{
  "hidden_act": "swiglu",
  "moe_layers": [1, 2, 3, 4, 5, 6, 7, 8, 9, 10, 11, 12, 13],
  "routed_scale": 1.0,
  "balance_bias": true,
  "init_std_router": 0.0133,
  "learning_rate": 0.00552,
  "max_seq_len": 512,
  "dataset": "wikipedia_en"
}
Below are experts of layer 10 (counted from 0) of a mixture-of-experts language model. Rows are named router (the router's row for the expert), gate (a neuron's input weights, with its number), up (a neuron's input weights, with its number) and show model dimensions 0-255. Each number is 500 + 50 x the weight over its row's rms, rounded and kept within 0 to 999. Numbers have three digits each.
After each expert's rows: "comes after" lists some tokens at least twice as common just before its tokens as in all text. This comes from a sample of Wikipedia text that the model never trained on. Tokens count by the router's weight.

# expert 54
router:451574484457572441417441507473547436494602494458540494522568476548495475510481543490498458528487520524417452485410482457457512540478511448489595520544508517542499520468607547440441575591485556480400506550486374534445524466491499535412498467513559365471439506546437607442489548489430471583553498558580406383518577454481475481527570513520573495421423494479540471447536478467501451429493447551541524501456495478486496515446569545490490543589528526440449517521579527534425495519493534460462505533549471480409530561554543454589586474565534573480535535422506512427419518482494519488649427548438394493487452584447565505470472482547539479549540439585445527451561542421482536477405505524497465461480540453546426521591526503517545578539510489552434509478393464538533520467459474
gate0:390595491515473563470540572513539533409457489494524528509558419558486337415498494492523499522528461484589551485484467458416553641527561371534528451471472459541476379515536585426524559564551443519482543535501455546493455508544461460511445510473521482552499495510548517523575588531445560451499472499410416602511599483604390544445517530443580524494476409534544491488525427487517520443515506516493507562450579537533492459573445497429498487466418434475521549479514478470491572558523493521453522524519487587482535453525494510369490492566467494532530418499573428478419529510603561506508424554503521522432450446497489473539435505546507433473526616519546483523513474392531505393535455577538567563492526455435473459523428504543550511547523476459453558541430503460533511480555491
up0:582491450491542521576465511505438513542451461556503454494568556513494558601412541487422455568507471454416475550455535529507505527467524557455398570485494585472536543495421402470474524422452626407477520485463533476477541494498415486553566532447475468494468448445465475538513533519435512531492483555587534512476436513494507388492555455560480478494514613541473485545489526505534536458491579546409557508516420492467518566525445415593481541515572453643587508430486515529563433488448496511581408523465423483531507531425472511581500560427508475373481568504521643515521542404532550562492500471539479531514567610456535513439506496482466576585503464512496499532583557474486527502489484448409449451547541459474475552531537484504484478423497543504492448355432411559507433503492519
comes after: " |", "|", ";", "°N", " (", " (Japanese:"

# expert 87
router:544431429530475514539484417606498459547456484542489390481557493589428528573455442565538405542509536434452463566446462408518610484508439459446600420476497459569462511488502589501527566537548546525561524339545557429449489545404496494489525417468533534499553534476440522532487525514466501507563515508478567500517506561522457625502458431424489497555459499490490490469388536578478609489476472541471563500579573537470506453580422582529451487539491515562437439513487500401573560526514575583437552505535546484501581506470464503438543534460594471459503474524539556520545571537481386529482463446504414531508449449542533532454349501427515506491522532421581491526524449504467521585468548438515555470516538533546546442453468466482502427526511529445478443539487488491541439488556495
gate0:482452542537416477507513506528574504494456592562479445483542553449472467601478482528464497583495490438581512442573490378587531462554513532498488466478567588558460596420537582541437468520504458578506503573562522581577435482512496493601577461467482474588449626490543497480506536565491460500467550488571518426522537483478512410517440368479572502497544428502512497516485423504485512483465482477510463592508388469484494525493525419560480466535452474478407515511489473551475466513466483507471383452524507499470547535542469556576529530504628478498516488572509492430442564537471568520544532507558406497580500502476519535465461490514613414473538483515624497581433474595557469493550513454552462441493515519357510439508533496463600538447538594467487483457520387485487566438483470
up0:442439488549499484468551551533524493466432456476591444550399569463446453546531560538473529478490441478473469514572467466540486489529524440588583497524554556541522531497490433483527487534572452507504473474563503522418384452501531532514478528534547437482406559552419475432541528536478545472427453541583519467487511533526588450549426445527421518460436439530576461590404482574500571503508433533600448569521484460456514473462441572499476412532413435578421412399458545462503507476452493494508553469584452576565547521459495536519500408401448499492476480528438466576502492473477513484482517408580412491558603530569488492521453485487509525558663558477506425512462384593493528594500520519540433513457496483459502542500537456554578507533505490494555408511556489573526494448454417
comes after: " the", " The", " a", "The", "'s", " his"

# expert 73
router:506492483340466630512436467487573483468620438492504493523559499480528429500464510423499549431561491512532528446556485504529530563496500541535506584605499602464456435489418445509482536433502517630436467507455494544456554482467491588553551448472463507509496568544483564490549474416545460488517494548535548509461472469499476444461521466578464620528514423518426452527516453530487515453517490460435495547518546491458497410471526404601465517434530550514527480483415535527609472519439555508495521482525547510491539462494462508516585458617466463464475488497504532408460443542489497421490534469474462426535535491497467547529475487561507514477618480561461403535513522574434515579464522480446521535466522493483446515587379516517457522511524533489378471493599460536277564487545528
gate0:513492521528509469499531538397411451567543534484528591464486428485544516492492465487566457392416541488584492501541500401529456489456448519504391537496629524463570534527603516496488499550565396537472518562508500461568543462403489514450506520399540474483516443549555497463502438549487499622437469421507481525446490486533576496458507457471452541425593485576528479556446473510499568501472614480521582494493507510571538461505448504506551482510570498406615492494533525530534511444420460543424569443576580458467584492504549564551459508484431520517488438595445494494403440486529501498494537508531495472485543471461473548575458474497452514446485420456442416488556449437452549609523470470469540568499542507494490452480546501530447518377605598420472493471436597458451496438476607
up0:395480405487495554432495508530556566623408486420540535497478591439457456513445438515481563451504444488448502469598528572528541495484505514561549473522412426529568524534458540469539419473430567548504425457559496552456453527522502574548548560519497434470478544486573442527549512495446534517554562479544502503517527522421486413575365471435668530569469604447479416471555566495522571513455431649484467417462507544435459539544457510488597474527429545520481493450518512585511510430520483468552529515453539526455480542375436540513451507537567436482455496484517477574547513548464528455499496502453482525462512532553499580529472515420541425538448506468536543494535541495598570496493575482512475517446504403559481474504509517456583566494424482563483442532535465561518513455404449
comes after: " to", " the", " and", " was", " a", " of"

# expert 92
router:431521473420531613455512524528506514464451484530478496521494514493494454434506629497515572438529538494464621533512501539560643494506548442376531481471429500467501456407542522449488523506455422646448622433529568536449578538523549411495586521473511458507491537486479574501442402481466500540458404449611519489469581471546465496398448499529568526496436500530525475564533503519544473441500474481397523402567399529431465442516488438547504569556533544406531589439506526518513589511565442530435573516485560473457461462492452522512518520543515548421488505584465480530483521425448468461573443548551486503427424498476499541482482514505426527469544461482448547501442534587479625478482561537555537518552509477522443531497501525472554538559531537469500468476407568459573487444559447
gate0:484636569438434560497489518462537542577455491483515489454528517549496492536425536547454469563528521502459655451486521479515560547491367342502504495485471633458587475540528464469458518517468439442500467559447515560513469484471478478539447388416469465566478589495477490544511482552551537559591540478592472513533480482530574516531465477408466559513533472509563510469505557524439491517548472444488485512470428475469520485498568477365492536461521520511451498544493555469433576631546478549427410499455536540467506505527437519504599482471555451514536521595442561543473518523354454582590585474432613515462562436497423510420444508553507521467495530509521550524515471514465563494550512488480472520431592446544415430521597471460399515476543462487492490554479467479523535470503487
up0:448491547473422503444433604522574485557507510439494519519486526467453484564398457564485464560393587494453416467513391581435523457428577498492494480551567523510486516494579592545448358419488490499491494524464567538469451577574484475562467514430530471484478580523604567558487499495526426543580542466486504484539462572477498448551395546521509461421598446418503479485488514578504545531577524438530442521530490440475472458547451431565489487527491434439510518470515541521449543501486535412606519473509543490440486538541516420568521523473496487494497480487519491496463460553539471492483579550418589457415533449403523457463499491520580520359535624526469465483510465471479564530547385382566586461499553506440558528517413489497541535499511541449507487464511489534486522420601524
comes after: " the", " and", " a", " The", " d", " b"

# expert 116
router:517480570533492521474459498497455443548647571424561474422504399503539435460552490413512455470465512554470444502481460462535416476482401490548465480467456458496571561514560487491468456517463502453487535508402464521481460436635486490529507426548536420523579558596466499450527534473523475497494445572507395606502445519472499504554528597454440502550521491479502423410483526452484413521564479520428451544414385502462476547463487476445488520551536496409455430465509519605476550459518402445519497502488516550402571588481545464560473513481471485485467428500447514569456486463551528544577529579551508534488567567440601465530547454459492465514459533474541451521516536534559386529428453493468506499438509585611471399456521466521428550541546376487541514490443509580540553523515568
gate0:581461454492420566504511470551596464552449465477485529439514399456431465522571462413515527526470557544580578466445504444548517484603477380525541487489401595480418477509481446499505429542501543495473467497458506448520548455411564537529451488487564431450548578493542486510535496408537529465472508495502558466494527589508510560508496447425549544482532567601532533454504491520495463531416506493421491424527512489544481417452488512536557446510427445493514465511573574464532516482549531493430507502489590382504529406540497439546476533482572548526510488509426573475390510459444454571582524502509476497594523507535468543496511459479577508529568521569570460526470467635552502630441493521481531501446545521535547550562422532591408548479385519563515357462505479524474444475525406
up0:513454605554492530528498483548481449507466484486528547507456507452484512445542448599502523484489523485568520464432530414502573544592503387545538389448436507460429421480473564488459484580469480395484484445546527443461529460446553525521477480440503474451591537539573460546551525439562541551416554493547472483459514563516511627507540493410518600520564528515472547487479462455503470492501504454441566499491405510503517479431545457513639508556440468546533515465557525478491468433524444503446534570555524433467590386463534455544432443453580518503592463602430570496394540475497447534559564565507554492529449549549433578528519517415587507518510489520550485551553492528447456494429446500501536436436563498583514526571366486540420499421424498523448400470520477538551462498560495
comes after: " 0", " ", " 1", " —", " 2", " 3"

# expert 28
router:452475596455520518507529515502413524521509503508509541474562473481586510457439462539436535566471490502455445466507492512529488511552555444506525610599502503525468537564489465501475528405472449525527499551473444461558511423493448519479587532537490573459537468454523475485490546514491456498529520501483460598516531421437505509521447506558518450492481458483518480500499466495526535512485478518472463395573509404509448411567543535508443491471473498403446470457486405425489470625520518520445541513524540475428363524488548429465438488527510506492534498472564393518484409542490482484538390439501495416533458477523559515526520473550550472360469510503474565408430577469507519493517587586627499542485607408579499510456479595642577579569495440560589446495569394520545584439617522
gate0:503422487471461491462510477464514468619368400517453495459543529537478469519480539569481480570550498580457551506568421550450551496500450563485522395555488510406548575507509489636547528494434539543483543505508555530459491634485419587501517519508557471488543493481433572565404471528450544499462538485478523504366558425500480565439493583477610552419397550543553506547528466580502440452490469431545483505446514510558570447472533578415486473538485477398537462496528482538383496479459488486432541524533512463520492541556511559537506598538447580442482482543505493431482510603431476406496501414557521532503397517513508475554492467494554505486531422518576397520506469369550519490486531540524509441496487540438559459445518599488531529493472428430527524549537447524564473469467496
up0:561443552524507518566524621522440486553406506496535477489463497496548553522551531480468437503461542503505549501512517373540426509577466557597485449535514484447485496497595427563563538587487526487454521586517442546617471521550433433462491516497544511532578488452462492535547431560478488427438528463485475481490519508543461532517553455476541509505496616451437484527448461491488472419508547470554605475444411517451515551442455590463527445557490483613405529488448443592445401522467500439453509508515433520432540441472543397424483508454459492517496429509421470448484540516553501529556507473531479499514477593443514453597464532617552525489460462491609464501483565446530503497460604516601533334472564470411526497500563470512492624450564475458536453483500499600520508474452507
comes after: "-", "\n", " Class:", " Phylum:", " •", ":"

# expert 39
router:516563419452512571498486481426544470482517453514502441525517459439562526485471525471445600482563567551591526569554448456573647469425525493489528578584441473459437437448394461519584489479511518565498554467448511521438500435477431505543558475484366460568474485520511543550519428538467465472504525408577501451374530460499511514514463507528507549549455414444525455467431527523528516428438504497401548441527516460442485479499469458536425495471523427589485460447398453493504562543473523387558462511606520566450415411489437600440531539576538493512582522510443503421539447478495463461499345521568576527496535532527507537513515430541458473537545536478434437416488515591502527494446609520480493504549433449556468520528442555547494530517446480509455459501495412458453486526500471
gate0:487470508469429486570583421508504637542648405495475442488582469464495573490623485505470547414585542521538511453553484523568429405535499528561519466445429449488515485566452509524486421553507448554522433485469400514454532516486483404555509396457463494529487424574449494539468486496517525470447476510470442442463495535550465478577439492476539453505449383567482507528497476532537498479521559510425535514600521493574468542519571457512443532582564469513493459442537488461455512436543451520472473468521553421539433459509430582468415543566491522537452413489578521645517428475462555534595504496452545524441511518531484533457531489471461463492527584554402482500524555539459512470522578443435439578488437483468495458613491548475493389521449411475560527550481501522497552490611479
up0:421487478439464486485570540532545619457528407475458466435527544457481510558493532533424485558605544510400568483442455484542499418513441568450446420378466510485540487477498480562529545564441387632555455533451548500379473511511420396540608507504529481497520542587539481451439504539561545526477491577474500496460479404526550471606455494504579545533526522587402493477440560395589462483503522421489551518462414467509429532542509488522469514512450448475533517482456489464519467536453457610436499422469566588521485563499501497430516596505538547510484498525485535615506490532443583581507475490569457513457573483540488447496558453478446461566493595492435546580553472563478519513482576502496457489448512571499610547573468483498494412490529453508486551502449435498498534507516477
comes after: " a", " the", " and", " to", "'s", " an"

# expert 6
router:575451551548564450568481552536496491488471560580471444405422456527599525546477484574424487459496512502537473513500490514470560539494395435532629445440506444554521513486460553481479569528560594561476422463540474489484510465442450381563527453528524478436515550523422449477451480513537457524470453543416536478531484550437487446553552556383482513521479533499501542463474506539474528525482465538492421519588443494597545526557478481470504500522549508471517546509552479517450435557417542472567521485385474522517614496483552502554439508619486404527417532486515554521455396505585517531460505576493514484542477483501528525439509525415523501414568474523471588584451422500548538525496542414437534463510499405619647518408597530528586574522460520496470463420497448542485466514490431
gate0:496457493470543462578613512441475514509490557547367491439485489537482564500504520482461484558506574551466421517438406569545524412569515599508478638560520445380450567590529470406432418563433520401553604478551502458531458478467410536375551457627496510490527524543498482491485530388509459495547480563547557431510511510464408538532488545485504472515503410505536482611501514449571474426504431534503504438464513552531562518474473525413511497502454496553550519396529510496574583425481465438514463483502435541558520529517482567523592519532568470476434480522516519530479529594522496502477450438471521477535512577511498527510505547584547609489500521410475513441546447398453468474493540440456516453467502500548499578544481596438528511422485400510467455478506508547474460553456499
up0:484434454526499482537519497415513546535497485541616507591575542511388499484371479519535436510479477513413535453613507548460462523422612462458514522481487503565486541428515543577476409469491417548492496537524545481452557453490596463556480433513477486547464538444540495502554482444452487454462553506461504531436609474476457443475486386546532517424488552460506505505518565388440575461446559509502506573505513538512546379402466491525467475482547587360344397540373545545458469579466498466528512485521516497485485496557452466544499525455479537472544495501495512499630544491494498545535557526494470556491508411546499593503551463449477517475470456556560579548530517583423614470497477579505412487561498513507451437504473611552486561460538486532500544440503507489556479510549495
comes after: "|", "-", " (19", " in", " (201", " (18"

# expert 99
router:507476482502529531484495432536518464518570459559566495512427595569437475593489612528453545450554503478587484532490616482546548459549460498473524463430474403508432592517377567493526540448454436497584540533462525531545462518505515461530476472538522511532553471514468486524607535458409475531522494509419477489426482546480575465505561433437542477525433534455417514483499556557593493544406430437518547563507551541639574476502492462487475510482496444504484464486452503595464470525523495484427569507531571500546602509489485460563426448541541517511443466465544439453524567523405492571510450467464409545542429604442351505571461578528503498504525499424432481599624509489458460449580483451506425481470544529472526495544558517527510401381511524476563473543565489470476441523519475
gate0:533457528563486403522510532546501345477499558479433495502525526552527529499476442539370585483470424495406513535548536460538473479477520575510381514442482472541486528399467491543506514509506434515566469508446499539464496568490566519556468483593396466441531501531600515567519450583576563377390543483552343465508460531462529560468511517532589475547426538420530505503500495594570485544531478442615481408472502555592460480512473500494517456490526503482507451517465494527508517501509471514508487557453544446412504467504566514444427497640597509476538459480496458465457457488479501569502521568381570490500434512495486527529458476475433376504506507494476454480481612484517485556524503480476552470468580524533510542629467511522477458552588574487416494468535582444471467530429543
up0:534404434501525481624426457457525399536425545545424454473473483444525476506393459502469522519533465444465560632479534524474527578555489489430535543422597411488537570487493541506531460479559474518482522523481542473513516474472596511540472525579420528388452521513559542609526491524528476521507597447590457466463509606483468515491454567507567522534483468470408550438527601570503491489588514447565475442497486510482525503447407543418479431520402430452488449531391502455608475474474482551441532565500510469494496451429494498465493490507523449520416476514528438550497556505480486560540509483521565606553431506473462540443492390515487469538572519486500508435553523583611512506551540505481523470515588529499493516597560488536564478518554424512484593361537487475546404446480503
comes after: " was", " to", " also", " he", " were", " is"

# expert 16
router:382549449475521453450484502480553511468500479556497567436530500491492533510450479538530431458542519477510525518569496441525496423457417396450549539552474540522565529516533512476504426479537456515472460583572540516462593500498545511515512421552520497409423491533419495501407432502520524558460408538592343551512598371513540527478500468560530547566507420554445442518509515490453460566516511431512472407492472518434510491625476542519474482505476469503532512510558546495562463417537436563479503500460507497361530539566549479557568554569484490484479444377555369450577459431435506459526454635474438435455413537457553569400562543542473487564522555544490484553463515494515535435445469420579524486477553454572466505464472538506450520541519473483442526542462476546588544474549485
gate0:524499566520564454503531522453422535479396482559511561422506498472510514533575499536457525440553567480450479448521546508518488513560520408542525491441451423534423491479500436455545591488546491552575508445536483455531491438500492455514480553502458421501557512458476547525414566541542453568579557465546511514525493410531626413599526392474522516482468425538527532484596475528501523529473442565552472529452492451557489556596532417518461424536464484533600493489500427520440457400527520392551458467551555403512458553491462491433445470472527487571562560519479563484469526452406431588516469485536470451536436503543576509439506441513527444502494544452369579493469430530480481505555494495625464432458521451581566537522514492582533537605553536629436455431444537502562540445496539
up0:501476538518575498474436590464455529443407514491424512417439432538505497423551470542533517438527510458415564458527480500466542434452500406544421502459506433575488469510426533491538511483512530511585440510600582417565429483589537496414535518511555423558536509544537528580376520478567496539459540520475596511568478420538539494569454460524436531424510422487514536542544407477508490527463563513554433487555515478514539526541536423464450479519387512480539557523417426607384489520536611495576545469460505470412446524577474537490507465523484526579492566433486516518552516452463445493519496561546522406524504483532507543522489457537436497535501479420444448505484474507459407597476449348529521505496539439549555509474457552596537446549537482520484490419418463425506586520560536
comes after: " |", "\n", "|", " MPC", " m", " (5"

# expert 30
router:486598522546467505538528406481490521512513536503347573485517477532557439449520391437509505544457505533561473526565538490441444401555403394550494503464518441472539553453555411541435453527447474493449484497490422558566606427574446577558530519541484565477520454596515434529457502428531536529492524534490437547486505492448503572469505457528490460499566465523526450476528417442467573508481530506481485538579471572483400516501582456585448522504418548451568479465519437536462544534542457525544463531600524542452414533400536448559480480560498457463421427533566575487529442494519494467482461590494459497404589497579449449489533471507562438418464416401505517503525547398486505492533512483535587460519594471438517570424579450469515469455517492587544520456403453509497449446531496
gate0:489458595510474502436469489445508542507501559470469561418398493484549391566565520481526647485497497460538584502509467544473530525535465386508486470500511408490501408550463557426433593500488476413504548439528444480458432442523528541540438551529549478460602507476492617468555547473530556496427555435448548467590600420469473594449442528513480535423511441562491556523473517413472570515434454502474485586468528478475475520481379435547626553452545549531524510595504464517456492430511567548559474528488550535446461466523427438598409459497558550521531447485525460412447473506495458469470489574457474495461609475523445455527586465488546450509492504519519499532565570518495489483477534552548488523578558517522463561493568472511457474516433500578593387469468473472587553545488475
up0:431518500495501458522444498436468465409413474490376556553467543473495570494496451525567504506525592542446604590501479577508461525516328535438503437426525531394401507528459453526457574432511516551585468561478392530485488394489482525578564518578485521468596501508478543443509514471606513429555522438470642483447545487451533540440514551538521465445460504513473485538503458612440513515516505525478525546490485559584474499473446515527527532425563546575548460450447431493498456480498493536539513384537512443469459600486471502490444503542502518497522441449535509478436548501458477547446451574515521509510511518622551489492471539519511457493467473611517452518561494642491515483532571492599470429488530442521455420581451600493466588551467503507533438474498507432491508513492401
comes after: "\n", " ", " Title", " Year", " Team", " No."

# expert 18
router:517601525444547411431475514473528516448515466530485457521546463433578513481533435515573485624444442500444468532510470465462485542494440499469536494580540453456537518451565463554542422513531535436452502549542510479494451497539481524540547426517518465483439562538516553522481474579480509508425557543474455587558531531452536380560487602584549499455498526521586483593476405533459529457437525520581472484515607512448483458441574470477395520554497484488468547529515457537449566591506561392480477538500530633429387499543472540555476470489464534499529476615553544462524535554564456494514436469442544531459505402483463406547534425535575475552456532584551553509516479507616481500544453549467445477528502406527575500577562417458522485437553413537405496487547629512487551521494536
gate0:493487474460598474475516540436498448487574530483502448505536454442482524557457490529545494584457497494552488542451403534535507577555438528590554585473541542399455584479518470526560474455511508388537461456472473430518497521503553571566451439469512549447419477494491538478587589474469537375441558445432499543434465552467487442473569432548532535485463433479506487554461510451501464506506526510486508529467541573497539393553477559428497556432449543463444464508504437567489544533527442419567483498538506559577436592554440505468485468490516496386448413568472460467450462488456578483458445583541540452436509559486536503449553509621593421531502502538596401487538517557559491494512463521542339522542488429532495500440450471487513583535560417458494471552602488590522483444502599
up0:566514514450561538537500478508529435511506582519529578462575457511533469493497413472533542574421488470536521533503440472621466459491526497476542524502427580484533457502503528529482395532555606475487450581401431527452411429467490591507538505533549430386593438537540489496526581496477526526492487409552534515582404514513462489478483491547509440489380490400347522416553495472491556554446454508574458561448524472411456390562542567585488504483402462508501545436432385505533519442534531385485489463534484580473512527550462535521511543507462524513560477449514441506443482548505437531588500520536508534478496513470570546550485588530357485411515477561471507510549492448617512470564463470518453529555518490550430486443534541511493452520471545532561514451524498487500526509489627
comes after: " |", "-", " V", " R", " by", ":"

# expert 74
router:567552524521473581448428536494536443424609558531440547593461495487529523506443635484480542501411452474489509541474455521514562513477581515410508535394526564483546535464563478428480548498517458520483410467568599486496504466539494585513417435481576514530449521499511559449385436486509469528470523492565586560491560573467507404486480510547526568515500524446608485463486467519484494536580593508514468477451545548446383441550578452400470503514464491420470429448531460510493505552503560555505463596465532500453508473524536533491511501534428505548483482452544549472524508572524589477506469389476561412456545424478532432495509484470533468575497491598583392618492440461518525502432528536611474555550461445462543450528551494529463432417483457462557537561559553504491597503541558
gate0:409549454406586507534500509567560475495466523551457462502545495517429409445482505475574403596490510513462588527441394474531587561501532642462445487480546542536529574495453421433463546601612498548423470493440439493520590455520483494517488483509470483556532499432497539530549504531490463522577512467586553621513453515536468509420531426594472542472546463495484521492553495447589479479493527459540539513469562505532467433496545563445585400471488591434519365518450431479453503494479469423540536471563530566467566496490519456510543534516475436479402532528466478590549439470518438482476448475438503428500480487436515467492532414517611481553467427433550551526557511495580426471534471523425520457459472493578531522443516596414438527540434517466524503427566492421542473503512567
up0:446489438418481555541466476589472430514572372486498529553576514521446514542531571583550496536589501536420454503507510484450437558481577573460425350553501536477493460461503443486560424552532557484464531427497474442502512434544495598487510418527423509535540527469454558493547455521565471527498562493586595436463480560457452513486507549509484536508476491462442533483467464470601488517489562532417501500592464538473489439527525606457585478419478472422524454468568429445487486446476584553530530490477529489493585477592541503527461503536415546527426526489500418418543487416507528488562554588516496456539508520466504569522619554479468559564512491515442499424519538526562438486595446536475451453437450461581492459360553609568494511466548483463498515497500500415426526485404552
comes after: " in", " of", " the", ",", " and", "a,"

# expert 98
router:465541528478469484546462516508437452507528500389586441458461433479472493490525471417533405436486533434525559486475597525517399432464458537468518491453495545424492520531577620501440466425514440601480574501555496565475456464477543510545578575446522536498584527513433557504535487545468531536533453478516543525543427507539529582478460504451490502523560429608459555534504539618452522565547493400553510471475523588501441495602500424440540452481511468527460540442529510503514506439509536568516491456442606502558517456462515529548463512412438523528552427605488465481426433497399536615496494425453459501558433409508441460426526466522490623564455461518440492464537464576483537532590478569557479559501455541399519432486556446447446440537591504458529545548510467539436442470454551
gate0:580456538493490508414473452481505463467427428495489560571483425595503548548559515512436511451545427574513567517485483508337551514439435498547528543509576504426488476447489551512435410505579462623508546581556414363495422537538431454520480501529475516438517513506458544493603526490432439485523560499525535568405524458548530476550494442517519557372363500534441565483484486626484498545451464483560545498465484510542526502481484405553521514382527539525512515411454499480551469607550448512414515503491630521516472464480461461527506502562604436437463401515520548456611488528506426560515512544432524561467477499473478474517551530520572487492542500502438569443424549450502481550503488558483530505407548508503544467572552502559554531510494536512508485456413477559459477491490490
up0:462529536527519469536596523538635379527534450553461451480477563635537510444497496420491492572566541538490487499534512449530560541508592401443514449564487554443610529529440558507532448487475533515429440463443615481467521415435509541509535539527511510531508543481387500478533514486515480516502492500532446541485453486482504433503496489558490571422434482467457516533403451428518535625555411527557542465516466521488497504505521477612480508488475459517543353457395488557396563521506519460473470458556541584436471557507412529490505430544444544572460506437502595469570556474489513491519516499523550491557639559493517503573417498491455504419612529467540382477445451548536515540467525491442519544475445451570421496502468481460476525512458453555482492386517466512527446583444495
comes after: " of", " the", " and", ".", " with", " The"

# expert 8
router:533506500551463435426450525487504576413511421539539517488603446503533508518532406552422474465491523542550522503480461497472535566484466508525528532436563625441493589426435429472438450450420566472542528530520417561475450448547487469592498446591519478475482559537546563534526537516494442476477499516541469470567564428455470452463539480479574475559504556551541444547574483455516465521496474607426475504548508574512524533512440418617470562507555529408555535454383494493489512470443427540426514428494443532358478526495474477600485460642600392444502474569467545425468408496528473536495448573533613591574423463520488520512560486436515465490485513536475535486465509437508479503435495481532467431472539447533539554527488487538484582579466434554465495526468417566541498574498512
gate0:545490458536473460457445469497407515521475458445555487487565478523540438401478466510444521503551437538399416482525500532505559449590485468572585393480570517515522520520467543510399498519488522356522528440504517539469533425535485578469523482566422423490511559467450498570493411570466552481407526567537636479484546491575399471594469586556614512596503599453512539505562516465505495493533414501521575452447554414506537502529503484484493478494538460452490532407511500521512485420441477521524527451489523585445491555572450529509419506456472423536577417447488517521491470416456525477530420597391502460523525610513459511549535488521511456484507551520516481482494506454489479479486438575565443550510492435534536484440516555519435523587514467537539391365505520562558603511517525
up0:517515574469442414608506485491518577404586465569368448380515507527570518524477520543587570400525516560520508414528552533490448510478454545478441461515417459570468416516530495506504513536417467512509449480467533422558479560497549419514564485486599534491422415483521506477456503512478540532526521423560502548505461527481479400452462553479538446460484496494469475506485536534517416515515524499466457453569430427490538502439444473545499461538493485474534466472486607544459557583566453519488519491386549529514547510560534447539491560447452501594465506586454448563535501561505523459665532413513447515483490449439509481450433565507451535474552482409497519437436483650567445564403437507456491432495517464541489530485574481509555450499522570572432570536533520606537535540476434
comes after: " |", " /", "\n", "-", "|", " ft"

# expert 69
router:385492495542412544468449469633452504568501573465478498529457482512555515453544509505512520524526445444471550464495531558471420532435483546537572517520443580537412500511579535518432486534507422533595586531496573573450488529425549545552634578498492462527485513504438478419537541541449448443385467562539449551470443482525566541436443462407433483573458536530451531447540480525585544503453521492499516545511548517553464438561522509449505546546566477463484473594571542478412414473479576426467429499487424445553514441485502514500500481433405517541469469541477488498585470539469422523460399498440535498519458409430486452443512420444466499573468572447463521497473499465527490494588489537549433561573502604459455441539522400611474469478375511539491504490554399539489451513492495
gate0:536468479472398488498437497554548589463591538508554496462492446521458609468525486561471447450512556462552537494479565500524462461607515514543406457468518500434554399557542471549527455552460530458508444533400613454565440473484534466525502492529516471577453587499583459549584495462484585484514484501522485477434498476509476463511538499516487468518621494505463498547474391476514489462452516579565517581505557436693460530529495506489422399454561495685494431453513534547564458508556517483396608476467501431476458531551510487476502552528501488458559530398497477462484464562482496503501410499478562408522484496508566395506516413543590483515417438537531510468519538513524529464515550428504484565466547511538489478511508568457502444447348471475436581445510517461481537522490485
up0:497510457519548558464518548548516544413681486427566505503432518477504542503548433543457515407439485381461542443526552473528447488548489581422521469514459520475492436494567504548561457480431491430519519482449528540506473428516573514451501517527484478531521607527527594556528522461446559497442520503596480484527461561475579534511501481566497471503563497494449427520459397380507535530491571557524503530397548420529476450527518516406408473517573528517444462478501485513588490525557484463454598488453503448516548509535480464535532472453422509484498393401471534481454432489411575575430436494508618499463457491564511510466549471563620476534524450511569574515484451490542414459532600505536491542448482529660509464546525498509562389441452428475513583546523527520465454476536530
comes after: " of", " in", " to", " on", " at", "."

# expert 67
router:489497555483442427582502401490427546524513540452453421537444498555587483471540404538397557528566523573499522459565531486483426492531425504525487494479427520443470455567499493575484438409495504536513521505479527497510490565459422589508547446488516525558471534458479561559497524581421418441534518539553500575490502476531437445532457481480498586481586564444430562536507586495502574571405539412463531532498568465543503473619564459545531377434468496524516548580533475441376455572440519520566418500570483598546524515446474500513520585475568485587555449510425485495558506502441478524426486470476495537571478526496487479448454531535473536468498595513483458548487515570536437537495445546443456575524481555548450462584439526538515520511489553428565559425541399549376424559463488
gate0:529417542505471413476500528496514447478537461525507406553563479573550464525478583485493561448531488477428505431541475481495471417509518541468451564460480565463519456610548519434536402491475569564505494514464491468544489456565485567439473505535567498481515525492526457523484598545565443480546519552401500481539603459577485511478538494508432540494537490511552482515445558466548483540455470541434485480488535454445515506484463566491441503495490465387567543414566532483493404472430442451532412483460440520485500626538515542675532496417455501513446454524590518547484487501486412587559531523467523470598429523491533419444412531515540474437517481516546501643418510458501524506568464324479462502467530428536532432523548498484452555520506558475549565432600532444375477557526547
up0:403530516522562495425445517517480532600455527494485517413475528472428553510459444643552428478419422481546549592427551513462488499500478530583510481504426448577441499447533580541532435586533492464461544460495570456517496499457525463520549583475543442454539441521502466466470455576407548466437316449521528603503382481501489549516440460474529433518483505519523504512555412555573490527522551466565471461476592526521469568437475408529505527489428571506446519497465450499494575480474534462516498536515531447561486442492490504492445448494472492501564643479441394494583477482534571421462490527444491492422493451487428560507563467544487552537474466450469555441514588521585493507585489574492505496554434547484433504455489458542541469532539441555545388513381512530532594460529512
comes after: " of", " with", " his", " in", " a", " for"